config.yaml
num_hidden_layers: 13
hidden_size: 192
n_experts: 64
experts_per_token: 2
d_expert: 96
d_shared_expert: 0
hidden_act: "swiglu"
moe_layers: [0, 1, 2, 3, 4, 5, 6, 7, 8, 9, 10, 11, 12]
router_score: "sigmoid"
normalize_top_k: true
routed_scale: 1.0
balance_loss: 0.0157
balance_bias: false
router_logit_norm: 2.0
router_bias: true
init_std_router: 0.0104
lr_router: 0.00086
num_attention_heads: 6
num_key_value_heads: 3
head_dim: 32
vocab_size: 12287
norm: "rmsnorm"
norm_place: "pre"
norm_eps: 1e-05
positions: "rope"
rope_theta: 23500.0
rope_fraction: 1.0
qk_norm: true
attn_scale: 0.177
tie_word_embeddings: false
parallel_block: false
init: "trunc"
init_std_qkv: 0.0425
init_std_o: 0.00834
init_std_up: 0.0425
init_std_down: 0.00834
optimizer: "muon_variant"
learning_rate: 0.00873
lr_mult_o: 1.5
beta1: 0.93
lr_head: 0.0104
max_grad_norm: 1.0
warmup_steps: 80
schedule: "wsd"
decay_fraction: 0.604
decay_shape: "linear"
final_lr_fraction: 0.02
batch_tokens: 131072
max_seq_len: 1024
doc_mask: true
train_tokens: 546100000
max_steps: 4167
dataset: "wikipedia_en"
Below are experts of layer 9 (counted from 0) of a mixture-of-experts language model. Rows are named router (the router's row for the expert), gate (a neuron's input weights, with its number), up (a neuron's input weights, with its number), down (a neuron's output weights, with its number) and show model dimensions 0-191. Each number is 500 + 40 x the weight over its row's rms, rounded and kept within 0 to 999. Numbers have three digits each.
After each expert's rows: a language model's description of what the expert responds to; "comes before" lists some tokens at least twice as common just after its tokens as in all text. This comes from a sample of Wikipedia text that the model never trained on. Tokens count by the router's weight.

# expert 37
router:435574534449465418543520527463452446415502446547465498443535463507518438510526516518564443452439563533519534537559534452448461506504476538551529509468552464475491527569510497569553478485517480503456515456526527565524522452457547488495502437514459453475530501555497555544472514509484535468450467497483540447479509497441457472471448520525549536544534454455450532526551531476534472523439563543448562473473548522434517508476528441542513491553529516541575528458527517517497422536422464560491483508468457440518484505568463442480499556545462489432471442438540492479524524440542474540
gate0:474483475616442508507458498481529460503494467569497456414479573460510525562506438485478509532508465493533450468498565552556484465512531527418526485539487495475515415485545444446491523518539433415476433489409490516522456482502540500497573444497493445483468478484523450575548492463513544493501442472567523475432508452512441411451422466528500582423536510545548470524518504533411506550528527513503478526570517533510499475542441562485457468484420482485508483469544500462463530536508470450450508472471528567491483531488479530450473476531543509468465462470517518454496475427489459479
up0:524499498540523522478519515503542479405488450493534472468537558524521462559562499421507517409524508462558443431501441582485539456541507437466532465476542503492503505520469489438581524481539493486545544505443472518494549482443453511462507590405460599541502519515494507487511414547497508501520585554508537459530601515516509450458470447519494509451509476498485521496450478500494461472379557545530459464495547513503510474528550485521582518454528439493431514511492484490493501544447485504508456419499461485547535490534523550600549460496504536479560499481506559499479490488479532551
down0:511516530370520619488509463484510476370544483532550526472535452512541518461553543491505555512517491489484477514546520527473469509561507494511481535540497537526560505467513497448515489471515510515461468507458461439540481514532508515496490488535509490505541504512520418564509538476480447517502489433502517516564488531510540444529497513568524498530531524501464482491473426464525540453484450525541473489595435526538532492516396475541460502476452523475528482526513588470466499572532514481546509554461539445514575559560439560490551513485416495461472479525627501492452589525464478441
What it handles: Mixed group: digits and commas in dates, often after born, sentence-initial On, taxonomy words like Phylum, and adverbs like due, slightly.
comes before: "0", "9", "8", "born", " January", " August"

# expert 39
router:528550582531536470501457486429512520501447499451495497523472459491476499510471506490506476542528442472473473470483481543521514531523454503443497517512521501503484557472537590570539563514437397524461497530541537463509489480563566488446511521486487526525488442499458487520463529577459508596522517526466537458575541450507522489493528518538500490551443467472506497549484490585480529523493495465420573490448518535502478524479478539532590457473527467484459458543557506449483540474478590517479461496531575365566424566558518474450529492494561490510471530439458505504507445498563587492
gate2:530515420537472505501462499535497468448423527470552457570424449506497485499508456505458477536513502470493514565453550472461535523461458502485538511447496473509516481553520512459466485480411414444596503532436442486522514468537523472489588545454517515555512536503463473465530445511569511501595444511473445483547480465512518511443474531471489458494450445560470482433467473521461500501527512468474523545468441519434498537439469494517490499438488530441493502489500500489487548382498549524556450553486506495505514536435503562479445552456491548531577512472397449529465460565508526426
up2:555515532547504428542513496494509447471497504530406465438546587558486479377546465460471614491495494452501451511505500500499478496470537479557559462560522450448479549485446467503512474484547578527467546495487545510600494524509482481495533450428448483429539445501546458532513489515486540472487460548498512529559432511570506479480566538487519509546489519487494500493512460501431522515480505496506553503482539506517510443542500501436533487559527518511541508412509566556544491484417538496374521488529457549483448433496499495554523511518558474507548453563461482536494571509465491502
down2:534424527489509512482490484499434439572516511488464546418490451504432534458443476508465561476534537478488501517548462484563421482509470487543499465501486576467493417464521509558345510525614513512430527524556440388484534562503496561531518419505525529471545468478431518445449504512470501473534526441481543538504523530483467507460514452509501531505481499494509454489506522486507480473518469533480584488491507417495530488553556484516485512500415384520478533516443554545530521475489510406500548523437497479536515489551556504494508465458498499520499508482518554526440494511500480488
What it handles: Indefinite articles a/an and small function words after is, as, with, on, plus approximately, nearly, almost before quantities.
comes before: " ", " the", " a", " one", " two", " an"

# expert 20
router:440572529441463418545515533464453446424502443546468500445538458506520440508531521519563446443434567535516539542558534454446462507514473540561532503470556461476493527563512495567566476487519481497455514457534531566522519454463545487502496440517450453479530502551497552543470504510480531471453468492485533448478510501445458466469447519524551532545532446457448530516553530476532473518443560539449557469474545518428518503471521442549517494552529516538568532462525518513497424541425467562494484515470455443519483508566463438484493559540463488431476435440540496483522530443547474547
gate4:516527472510447516449439513523552535462573534487545456519485509507502550452576470460474505504539497541427494507544464503468451436501406453560487532542495411449481442570485528443505524464564436477479586529481504480475441499492447509504472515503456522619470537519506481470544475564542440514485551500544524577517488485505487505529496551513513436477443502510443538469519593463536497559514469501491453460535536473469427447490468498487503490477482493501510482470478500554481549500508514520481476491495483488503414475468556503534580386488471433534589474560556484571483531545436508459
up4:509495509596518528467478543472531545496492464528532474452447471476509508468511527514516540480509553481480544436573588534478518537540536530464528493468430496442534470534539555456508509480532474488481517522490415443465552499501549535509505499553532390488493505548449472510477485495555482482477428492502534563552533429464466472446555624514606548453467532528546498506565486567503430490600429496506473502506474530536490500507531526507467507503540535456496460552471455490528482423459541562536520528439502481407459467472510447516486561498520489434549534578514514503471558507505513553
down4:402449551415545512545526540544572490522548479454521559506513467521484518529501542574477501532545557485526485516476495443471526527474608468537564503521466566526509543472491544532445536410542503500474500439555476503519532468572485577557481505501480516562521495433489529506527539582485492527496473470523445566485418459497459533464530521559481489481494597510533544423439541365475472537495517452495481530503475527525493458544491534509525453514553442525528503482532501591497500484473474499491451514519527513459455538446527540473512538474442496552486519506538550491505571561541504452
What it handles: Digits, especially the leading 1 of years or 0, in sports statistics tables, plus some table-cell name starts like Univers, Sh.
comes before: "9", " |", "0", "2", "8", " ("

# expert 3
router:450520497426477443564510595455435471483514472510430480434533437547509457506506474545519446539408538495573548539485522510429464476491449555561524483450509468477518552584527457500541443557572460543482524518483554492540516502473561459472533542589469455525508509533521558550520508459525565489520498450470538435505488498516504447451454512498547509572520457530502483472548504436529498507503536501529540509529523496509506567487518529539516453490474547521549472415513497557437448547397458505482508498466503480513578474480480471466529568552446452456516441470519484489553474464514436544
gate1:522456472439501536556541476562475488486444554475460472471506507501569422555500464457491472507540428428510551502461505480501461549489507509490484492487483486476516438517516519532514458512494512430479568585393510428479483544486570561502490502546491471441536511497493561517498428501465535494523469562525545556507437465572560499450483484527516508513431546520516539486467496460514524500550399502504498492518533504510581524496514483446495478478587496535465486524542579511492523546476500550473536480445551549507548402392551567443507484505505478552521495608500443499464458510487484426
up1:549506535474544491452538513477545453460483456539542579545520496502473541495557474570476485451516548531507441545545501611497560476512468507579461474521471446508564494497530481549496509529452481550450487429506543495539475519523527490441528561427482495485510486455476471485535512498452551537463478484523465512552518517466580527566486473433523436431500553508484447540547506642504487471499546529457500496434535548458488502546536527521459533494482510439494541484474520449465563411527501501470477412563446499567504539528510539487548594552510571510546424483534508534490516488495522518
down1:529520509540548494504447465512442500451484520575575452481496492507548535447486582503491516441580465560484416472496487413427546485550519490514491508482541481467503487497509527501420558489530440506560502556509549506509499472477534536465512531407521519486529417546456516447516439517514389505507552515531450429528446517408543524497575539510428515587491508447508594517533510461444566505494427535475482458500476495554541522513511545541524496474493530524512458517496488440474527541484578548476528453559461453537455469492563439519486487509501542481464525499483583499525497528506472537
What it handles: Digits in numbered lists, table cells and dates, plus football position codes MF, DF, FW, GK; e.g. 3. in track listings.
comes before: " |", "0", "–", ".", ";", "5"

# expert 50
router:461496487507459509406453470463517510546497445490486475550538518514483431490465510499487530497471542434486499517501527454497507564485452549522464483467496482447454465526484442514518513558411457478471473487567529459501512470482514439491553572432485509496522463482419525513532398475519438560578533545500471576505494502547524525533538585397526493488453603526519504503494509457525560536472467493500506510478493483485513524502529424541555551535469490499429496551526499460589455503558451480489411485505496502503399404458488547495523525568504425507477515547434586509487497456503494481
gate2:531562518541532512504505571515418565591473472432512485484609452506472481458521541485481568518497546555513495500485449487510486445466511480479520518542507492502480505498469467514488452489529427519449456440449580543462465490518512552523423508497504522535557579480433512537492426484528523465476520464531471535466465416583586579516518477560524424507478494465542483517521423512467517551453513528528516486503568485497521519607503544540485501465500521481500490491455549442527534535456521504494509440517419509484493479507495476497485507568501469460486546562471487596493381502506469434
up2:435492486430516450426536470552440482514501491453470477472487462494456513553562513525480524437516594504492454532506542451512512572577519427522543497545563512484537515502507511421498514427530511510546511546502459522539458458510494478475510503483579501455466494484496512538501451550499508494437483491438497470434527474430458418479556432499524505514532505509506534462515551506508391516480528481477541459489614485455462521470499597439496454476524465541554418455496526530458563456448505494507455468481547504495591538512531500468469480475472555578511516432565538541591501499510471499
down2:522524463515452469582564528569486502454470489451515472527488508510497467530545502515443484472534508495431479439506502520517453506494536521460540551573515525476507434498541436472494489448498432473479442476466480513466433443501514520583473569525449521499438522575508513483458466568498436474512548479457390488510425459424507479568514497595447551503483531521481470504489450447554516510500498570562498536513515491456535382502489564539502543486488539455476498400495492408475534516449534479455482502530510502471450417523460540441531525469523490460503539436515535535433476468482526475
What it handles: The bare space token before a number, often after a pipe, comma or preposition in tables and dates, such as 2/10, 9 July.
comes before: "1", "2", "3", "4", "9", "5"

# expert 52
router:448536575491483444544532501428505499442497483512537446470559418484509461532536530569495494422510524514487547554550541493493442427523511475504487507533572444485478535574468456516514513504464510544474473492563532526471573487497533417483497541552509540485503543473504507509508521495540480413445509553490522482530594517486472468451476507454533581498461460440427516513507505525459457551490546596421499467427485505460512507501494473556525529525529553494538479471477521487646466487446438571455537513469493546527568456569502514540515538475465499443492525463508489478484544511550451554
gate2:521494512511500535540483519586538489507462528443493473538528511452545540582450508480509434375541513459590521508420548463503496520466484459398519481507460454551483480517486529435496496483549572567487484457509466490443519573535502484535568491484571568531543498474465474519451416515548499516470575515538499521479477462477454503456404486464475501467498526421532453475398437508534541508478506473523503509471522493543472528462510514512499508500460577470473536485499548488580578475515507509545547562485502561485524489568422510471476504497500476473504442410461446462519504536512460539
up2:537553529528479430478441483526448443458523504465515568465464515545418529575472530435522441538482530520478522461490483484486553475574499509473488549520555475532533560546490497517491503438529422528486521507522569427451521470535471464519490478548492545505493519468542521551446537548500491458508482486514491506441536472522531552567550631523499458500527473471479513449521530500524515456480512554560504468539629565522501448466580503504541516527443463509490507499454495605456503469545431538529435458469490488512471431557505535495536529456531541480556483494531534402475518514434461486
down2:508546571584540455475553508502544452472447485467567571513479512491577513518484523551476512494481541498460537444464477522517555451479471523467508516506532500496450493452485522443545473464448464516468519488544466451533543459503542541466490500510444530530488500469513494467448519472493433514527533528499503468523450469508478468386481478444440530539552525458555538530547519510528483499522439513493535494547453447493536517471536585445439429512485506493508554544544417550472455559460482504531317436549482489415480516503551512489462474480454569527506505490418540476523493541456442490
What it handles: En dashes, hyphens, plus or minus signs and spaces inside numbers, ISBNs, scores and compound words, e.g. "inner-ring", "84-7232-130-4".
comes before: "1", "2", "0", "3", "4", "5"

# expert 18
router:439564532446468415545519529463453445414499444547461499453536459505514440508529522520563447450435565539509538538555531446446461511504468547554534508465556469479488523565505498566560478485512480497452518457527530584524514450457548479496495445524449453477529502551500551544474502512486534476454467498481535451477508491444457472470453518518551539545534440457447531521553532477537475525440555538444564473471550518438517507475525443545514497546530520543570530464526514514498422541423467561493484512466460442516484502565466442487490555547467488432476435438541492480519533444544475540
gate0:527435512467555524502494402452494534565516409524531481507521589571515530471545430562546525525464478452549514491458520503553452515502526495472566470537538434549525475518510529554468473480484524565534526519475540509443464462478465470495601465446508409511497472441432491473469535487533512527520485438524458501479516553478450529549484506548468557511571464497488452451481529478496480516553460528431510562544459509457558568478447432463499457477497462485477463526480493463491455452531492477467490486485566474425448456493510484460465470463524457634422482539538496544499545501464539502
up0:562516509566496502464479521527549525524469431505443440489500480543499517550440476451584531555567431503534470494572529558448527500455529476509402475505502502549513552500481524541443495561508546497482471529475427464454531499518464445448487491449509444482471525480512555537457590521473507513467568441530479477476556462488508476569537495535452440540472479435510511539504487522571514510474498492522476489542564461446547454547434400485528488532501529550486524462495452472459518474523443504524554458601501397530463511535486517550539542555467488538478557500535393477478520506504546489
down0:514492517509537463454583440529473498554496517558529456481483509565517452474547568585406481526509517485563554505506524429460448437509490440471503522551544451491514521542512516485483514440502478482514469396491524511506530514535444507497478494515540494472487426439463509509469462488419561513453485526463484528583534443567499535580451477445490476497419517472433469562528488508443525520530520518493595483519539506451493523512513420473489482535439519481472531506467501511535533561571422522556476523504466453535543519532481553565444546463501487526598499464489541505523541535575560468
What it handles: Table cell bars and numbers in results or election tables, plus biography verbs like began, started, known, engaged.
comes before: " ", "|", " He", " |\n", " by", " —"

# expert 29
router:419569532472559487506510457508455455512513534538498588495504430475466490525486449482484410518465479508519462474440587496443481450464561452495551481471490423485514508536507537453521457464521455483476523440516546523433529455493554504387571522474544461450461504543561510536562486508514471498566478465484535487455517464517507575437488498577474537521523500478553499456463572377524510442501535515489525531499554546464492451484555490522521506536509528451511511465481569504451478463496493540419510524586486479497500472490465587463524547525515538520523471448530492578532564453520457513
gate1:532453501481518524450523407543509423497529553555482544473554516520582464484585454476480513529521443562382506513447481461436514529538544481532496490508497424524437495556538509483460488478540475529422538446420466507507501491587565457482472470488572446481499525491480453518531519461500481529511591508482450418517583420476578507526460493477451452571536555479530504477495538484525441439452452558512510540530549520486538492541487456469453475428465482476481547486555483474446509523472565517512493452504498529488518522537539475498487512545555515509509532519526551510453422551468486503
up1:510403475535551451503490472462456457486525509473507455484502508568563560528510522463464500470507463552539511417495383510488465511469495474508483520531529516516509556479540531491493476490459431494483421498496479528571484512549514482560550510486428546560515494474507529499449508466493537525423508508570465479525516561554503458501442496576485533501445435516542600460486474499459502542509502549441484504463477448461503458527454598544439518444493541521516553538461476423414488532501445464486461471561532460467445476485577517551505532513542393474548488583465519468450459496527517486
down1:492484460529480534512566458469524534464460467505507477454472489525449508517480489460464563496571472579499521572560453469544508533497593494440568519501448534463533501510582561534524502540548516458519468472555493536517463510512528562511519496478487542571416530510519557522483531516425505618548489491496617551463514540498505513543546454487536536476517530445515518550574515547465462468544444529491519483544413487542458529488527509501468537449510502542473505479425554532478475502515458488468575510506437575509497528511505584480487442560462546505509500498449545447506534490476615512
What it handles: Field names and headings in infoboxes and structured lists before a colon, e.g. Genus, Coordinates, Preceded by, Allegiance, Affiliations, Medalists.
comes before: ":", "0", "\n", "9", " by", "==\n"

# expert 48
router:442564532444465412543516528460448447417503450546466497446543459503519438503529523515567442452441571534519535539547531450448457504500475534564534504465557475475494525568504492568553485488512479501456516456523525578521517449459549484502500441520443452480532501555494554543474511510487532478449473491481540449477507503449457465467455516525551532550535452454444535518558536477536471517437564543447560467473539521433519505466523447542513503547533519545573528468524518520502425541422463560493481514467459441516485507574465450485497557544462485437467446440546497484520531447540471539
gate0:506534417519491515512505465495477486544495515480537530545476424451507538547486534440489528598575454491541550502462513480479494443578512433523522511569481513570478503459561532482525482483540467520502543512502522431523495476487517471486511408448509458562565414565512469478432526503487499462532498596567467496492500505444516517391510519486569531554463552505480539474452526555520444484575552442561514471514583472390522479519465505565489472509472524464517568504500524460494509516490530485470450536500538526567475519476480545521538476532533492489528516536532484538577468489419571554
up0:542487503502517531570493604495534502575492511530502556557430475522572482528494485522531512463531503452513509473457531477494591491499581526473466506520528532506424489440556505506498568517440451494546424500503498450457578562470518434513509477552487489467484447548534533457488545489568514493478453546517495495495533571561548462552531547462533473430551398518451612520448509491497524546499530498546463451517556450514461473552534524544507499478553476505570509541466491553476479547420524527442536468544488515546512544456507499489569514508578568462523492516570471513528442483491527516
down0:527375506519430474518470481418526531540445466442513459529447484536507511513529469455451432413513465484496474517505504490456515572478506508550465490546420444548433482484509513493544552488536522434579446521516459504483553520475583444462468505512483514502516435520460468505529462506498511523532533440479499508488480440510470580493478477541513499463501474540447517506543502490574506556556548564451528460511462514525463422510497467514429577563505502517464514523601507495450542529576428456456506511492550489529393543454502504447499555480534577466472498502551502496471540495457551484
What it handles: Closing parentheses and brackets ending an acronym, place or year in parentheses, plus commas, quotes and final digits, as in (NIPF), (2019).
comes before: " |", " |\n", " (", " is", "%", " |\n\n"

# expert 59
router:436571533449468420541516535468447447413501444556460499447540456510513442512529516512570441451436561534511535540558533447450461501503476541553533508465556458478488527566509496567557481489519483499451517451522530575518518448459549484499500444518451457476528500552494551544463508511483531470453466491483536450479512499442454469469447519524544532540537444452449528521551529474533473525448552537451554473468547518432521504475522443544515498551527517542567530464517517509500425546425460563494485511466453444521484508569461445489493559542462489434471448433541490478523525437543479545
gate0:492511496561538464551469490421500537537487438534531523505429498467413516508463549492536487509458436537542499449508529561537515559539473542521444567498530434534475458455535516524494488569506474485531506536409477495533536557460568559568546499479497541527440529557491503447554456501612470468497463527515525458548519495572544457511489533471561418543480515536502506470545494466483506542507473508493500512510501542443496515486536536467480490414510574507512456575482549513528487483530514408498467405464468541535469551515516576480457477468472464449515535511436491507534380505467540457
up0:601521543446576468425564425459515460528511491535489546440514512508511517519554501525524453522432432484577491503534498522533502513529538530490524528518505518519538496467423395558467498505447558489478469409515505518540529480455505556481474520461513484497470454469466498452457506422497444455510438517555542462531494475570530460420513499548490489485484541565526505475506550468470400451504531465600450556429537467472515554466490452528431482467527503521508537542455469491573502454544534488496472501489473566507417442550567510523453498501472499503526465537523552446485484451468464474
down0:461456442476448452498459483458490510553439487570605527547551548530489510427543486505492492504506491522485516564446511528513454465432489501506399519471478515492483498467580522500389499527519523516477496464552478492446527516545518557392483537573502430501542509492525574471538529453427422461496497470448457474428556471515442543460456622534480504516487465435489484547494495498484531511460484447439527479560515531530506493460537464474489510479444526485470435481504523523523492534481452570447537505460501428482539468560476458479412537523505536485469508547467509464512480502556557491
What it handles: Pipe separators between numeric cells in sports and statistics tables, plus some digits in years and month names like April, July.
comes before: " ", " The", " —", " In", " +", " −"

# expert 9
router:439566528446463419546513528461449452422497441545460496445544463507519440512530520524558446442435566539514538538555531448450461503501478545556527508466557474475492521566508496568576484478514484503467520457531532583527521443459543477491498444521451457473529501550499551546474506503486538477451465493485528448476507497441458463471452516522550536550535445454453529519554531477532473518441559537451554467471547519438516504474527440554515495541533514540566531458525519515498422539422460560495484513464454440518485507560465441486493559543469487435477437442542492481520532444544473540
gate1:495487403366489474548481440487428475520528487531556472529498497485549547488499582506499479492561474523521532446468472406561486468506528501456466562499371554578541476425460433442480558505530590476483461462539552491514487530517501489475503484495468453473520506468523499507546547530484468500506537529515497510461453525481510543503442442464481487480562518521492553524502539508476514544511493508608423522458567542466550457515511546522496543489450489507504540571490549482544519556470467490517540532513483564558499480435475483458553437496624519491534476465505518472531464488527524505
up1:518538451419545482505534490522430478447522509543500481460496513506580515479512508481472514511436495448421511429518546565529495491527491483545504473504495479456448458495480467503490516515503512417488585455511543476544442557580470448496574479582427541524487508461535445433413513498564431451496478537495470474497469528459490484496557520546527538520494510446447420491523463444492561521541488456535452434521478414532572475544516581506496461545513443469518491558474491515511506549434471520557524482534429559523440478479425447466421465464476473473511459510495509484557519563548512506
down1:480546447532516466516474529463513488591500467473441483478520477523590505519449500521453583500434456546501479491503518420509530517511482514542464512514556537483528480528493513516533494506507539448459513443451499488389511417496565550497531508509500523576557526475555511458580559463489475433465496464509510493490516580515445528520476520530486492527539462480532561493482475479568608566461525495442502401464467484561461458549486522433499552465459494542497481506484422414546541510515534455452464525500465536466467568485499540536417532572481430498518559439520549497457483491501544475
What it handles: Separator symbols, dashes and digits inside data tables and infobox field lists, e.g. the dot in MPC · JPL, percents, Genre.
comes before: "-", " |\n", " |", "%", "|", ")"

# expert 1
router:448501533460530521542586496480394441590453499554438483550542545582515535485505499490540504513462549456500454466506473488458452454497425560521525507532470499527464517535497489491515449498520513465483479462532485399526462518451469444493518545449504437476484482541495459540483546417500569492536478504513481483428455436530536466502481524438586466493461423561567525486534474421456465520480497533489501523450494501448472470454459495482519476558525520475424528531478545510444457557535522577501622483460550439533448437503460463493468488522518510443510556476545500480477466524548520486
gate1:491548467426543455441471490562504505587477529441478508546462477467595509491489483520487526525483453547449459449453502465546481515526486458505538460453491599533476505473425519512505505463575477504475464531575583461503518455498542502534558465495564460531458509541488518499482576497467469477461494561442533451533516471438465557507477438575484476494542533463421517504480555604511462453541506475476580451511443484478549479564461512508504508471483465537536471496423484502434430468476430447492508493520430475481511588427518501521513484523529492600522521465512474522533544506472522465
up1:384515480535456540460510565500514414512508520464573428503427499499584546527539561571512580492508458488501480432568531483466462510501482521506470458527455468522579495547474514469467548548528518424547522476526522531462491495474436475489428475511519548504514511445440568479469455484471503489464501537436514486505517441604499455462477560517538479548492549494561520497439473489518552513477510482413500489542476427498495572601537474515493481521547508504523530457540526521544421530554433408493528486519491471510488481489474490540468415489487549441435485502513497501524506490446453516
down1:408498557483534499489553558520526538570510414501487517475498576505567522518522532487539392524528462510492497549568475536492414486434472467510460452518508554585571489498536451526444488478508496471494489507590472479494429527483450464519462536525513524560426478452454499507547507484509460579462500513439531454555476569565486480502432543510506483548461439528492518508552511453468512550548530488484394490487528497464430463564512465505491476408463483500563479431500525500499498489516472436518544518478484464501543474476569459448574477438517532486525483479503467553522500521493580536
What it handles: Single digits inside numbers of many kinds, such as scores, dates, measurements and codes, plus stray words like own, no.
comes before: "0", "9", ".", "5", "8", "–"

# expert 10
router:430493494469554568498498457547456508595492498496501508547497461484509521478480487507483542565509486567454447486481490515535519441454453461514462493529444506470492522429500515494495461490470435446521462486512518516440497450538469456554480519466488491467528495479503470481512436567449473588475556471482453508410487479531532498464544523499504432464506452491571504462424493578490462513517496542519461511461477455584503574462514502542463497432470538493564480488537445556514544545528467527522509547418466555471549452523562502576536449457559570536529547488521551393388476530447517493
gate1:577514547453530507480444491504553523607480482497447497581376567476471542541437429482482505551474500507522535491503494460548448527540539517529455492483409468486516495487519470520502527534578503529581487567477480545501462514437481545442515445565519469479510486542466532450461545510501507507428448518512497466531533587478525515572516524479471410500524529501551513480529505534523479453580500452472429506486524526449523503527530481507519467516504514554510499547460556576460498462551465482504518499482500507518550405532572503496497477537581483520479429467406532502488555582499489455
up1:511501464491542478585508539574507533495521580511549469529522484502486558429575465521499571457528482542517494589451476548417494494497577543518538500409489512482538492459454450599534518487512514493424540461510501531465461504518564496547493524435550493458494529513476469534556492483492443561433489412505518541522521478500530542495497469501532461446530476531597508460539558580516507464543554499569520475536477507556500526502474548499539533485495465394537512462520510474518477499588466492461457497491455589476586500549576478482424472502510472437494537518486473544486534484510525496
down1:485456490488516497553468438485523489554439500433522529454459484519428475559479482454511562480530525532514516538504510532488562526435476494508457503460567505493455562507447541497374476459500543536480521502522456465522526565489483478458488470563417515516474458524501485470515526539515523592486460498549525419453544437490458584511565387510529513437474475466562426531558528574561471481494497452471592457517505497515516423511508477464487511558531453472477491510466499479524551531479478493443508508483459428547487475507539486452505483507412522516466525423524433494418505498534569485
What it handles: Mid-sentence copulas, conjunctions and relative words in narrative prose that introduce a clause, such as was, is, as, that, which, when.
comes before: " a", " the", " he", " an", " it", " was"

# expert 58
router:519565450500476521587510525481490512472434520498520505546550530496488474477434422498508501462468455587590442484479541465517491534506517490501456560502500480559507497475549440475503493482577462521462496427465501497527519536474530445535465540454416436441519492478503545510420412478539555444514541495478541453483585441429447473514451462515544487494534551517482522473508552576493507573527452530506509529468535563468444511488538533510481518471512467521504426485513484411456472472508511526469598565483482476446435468425428496509509446517432415461498494481498491523443486500529515554
gate0:520484454535499502530502514424504559478411489459496558523424572504503479487427436474482507481513446542538573499531488480501531489532477453518449469504500476524491538474491562508542405460482543531523450503540471498489509517488526516491540520459499451486494544459506514431433476460579479489491586520481506441491500493517520579548496542427540505511426560571514535448549443593459566518516468512407409460573446576470469482533531542478501501499475496532471489463554504472504511457524493540493536479469529545493537527546414510474497472469530536512601542510487549579499412547498495541
up0:500512532494479472423525530547563500529496393500461466462492481501564451509501499499463509457476546519553497595533521481526425510491568538434547509435523484501490438580418470468454518541499471403446512496448506461448486499471531440485482546444585524505420534533492540546460540536522511495538436482479507495517583518452478500487443445509475475483539551509489452537497527472530508516553517515523518528491474519524597536529426549474545562449524538507431456527513458446487457517475497461531514477424462506492445489481535509397503554539500561476449510474513511512480495529428601486
down0:491500466540463436457441454500586566450432521454474470449498436470511531439537492551430515563527475494534504494516490531429455540474527450511393518537439440468482559483536509528457541502521513485524524491528518443491515550428462522502462476462483548556489503463562499423525545496439555525451485485470572452484503483522492497457410490533492477420451520444602490554536526432441588480494500569490505479568471463485521501485465519477505558503462501538472514522455493471580542482532529491545463566530477499494530465469485527463501504512553608482453517470489508492555433481530507452
What it handles: Country, state and city names, mostly after "in", "of" or a comma, such as India, California, New York, London.
comes before: ",", ".", "\n", ".\n\n", " and", " in"

# expert 26
router:448531532500479457519480501498539438443473491505534590508543502504493463529543493548520505451486496578503541460501558478478542513571510556537549478498531493512517503511502533564538490465492475509478442514476523535485481409423512513493448474519451551503491499525492524488391603521502535488456398434364553517492527465477519511489481505555497481566474488472446496479511515551571426557495462468521560462499522576494525498482571456541586493517485508527524553426518480484509446535520456512468453423464451465555495551569431463495558569525446486485520530476493425506546538492482510515
gate0:541520478524500482486468475541467454540417528543500507491502495544525500498492460495473493519489473476501536460410499553470549377503518492557540492570542547564478555470549548494522439565509482554485399491560441456481491451495459545402484513541489505496488521510531441409484587469500509437524500504406600481478482479449564506446492504469513496549481529523500419477508439556517531518571446547547500475469496515507513504485508524538536558458491559577493507495473444488451578512578529520495511447524537523447533521474455488457475491434498511558493501474524560484522522488514407474
up0:433427460501411469536497539433494511498546500490492528442558527518460512437451518486501552513448469583416583401534527520509501517491479517477444500548531554462537512410541527496462513544552515473510553494446509515577477529470512508445554482459472541469475492583524555504422528439567526518483500460490538541483431550531474485446467564475510479530499431509526529488498484532568434564513492554554533533521494530504523548526513552517477483478486450489499405461478468507504483498496534484495454430455495525461509589467508428444549546526478445524495501484493514475551519588517425493
down0:483477466522514486538512586547476492544572515527436533473481499488480436571530561541536484502451573593598530520528523456478448534466571454465500537510474452492546423497542481542464503499455561510511500485472519488525411475514524468523516410431517543485492496563466531509477477527469449566471489497474554544489463508465507443486523449552507525491589481465523561547466526485509488527445547470483489463539512473448448521538514506442456447587496497478522516539495513528503551535464496549506583554505481487482552518622473494604510518494554494559537552457505435516433505513446504509
What it handles: Month names before day numbers (June 1, October 1778) and the pipe or comma separators inside numeric tables.
comes before: " ", " —", " −", " +", " –", " Total"

# expert 25
router:515508527533509464520509500521490499494501523542520397503472425466455509480544478435491493516478482516522536479454489502514454411613508545496483558497478515534439446530545564480462501458556499569506516484434480460471479526486518545396473477552519499510543458519441469470557574397556507465494506489511548462502464486472452540443449497419462488460462577513447500411452555424549558508496551503473512465540496432511493533527483508443451542522490547454541490511463521528582469527488528507483497421477529470533506443563445549490551470497470448502520491511511551535440411474465466453
gate1:436528458489559502580479499528546430568524504509479556499535538530464488421530492465453534497447488453457532534479467458552556515547519583455471488447529508507499538509512511471529513508462524494485579517482570441450521466455489507513516490566472524471520516571467530473487471529529534503499468546516423435471473472431513440427494557501533544510537532536471456528499462479564473517484533497573504512567487568596454458543530507530379520512448507520495565530563498512533499408468486444435552486448540506541543524468542447507453490501529506558585465494470542526465471533429523536
up1:495477521563513513530510501492475523520518499530507431547509479406406483436518529521511518551506486467479536506464452460519496462535541478584536462462519523538501510522603488456411473494526474537483541569531479526574504469538484457487517497463454475465487487448514485511440443456446498515495496487474483434523519598602431485449530466495507528543493448469444529554517554545507514404499495471460540524398454421451512514449493490507508541449481578500506496505561553485519482524471531519511454530500513504545505505469480518566479533498550505536430479429423490509515564599557581501
down1:450491483552487456606510453478524537499502457531489511491511528441447519548436506490524492462468513505446446493531505517526497526503498388512496477470509463517491462512579489515493538480461417519467513537424445538555464488562477432480538496435482553487517412505508534486596485512525560502544507476496504456504538544507472502533492432544447492545563443523459526487510567545498540488524560534506538523563511516619453531429541533538482542479509566455532487480477491452504501586603421534478497484526491524459515505481543500552459475562529546513465474454504536565551494479538439588
What it handles: Digits inside numbers in table rows, such as race times like 1:49.94, vote counts, years and points columns.
comes before: "0", "9", "1", "8", "2", "6"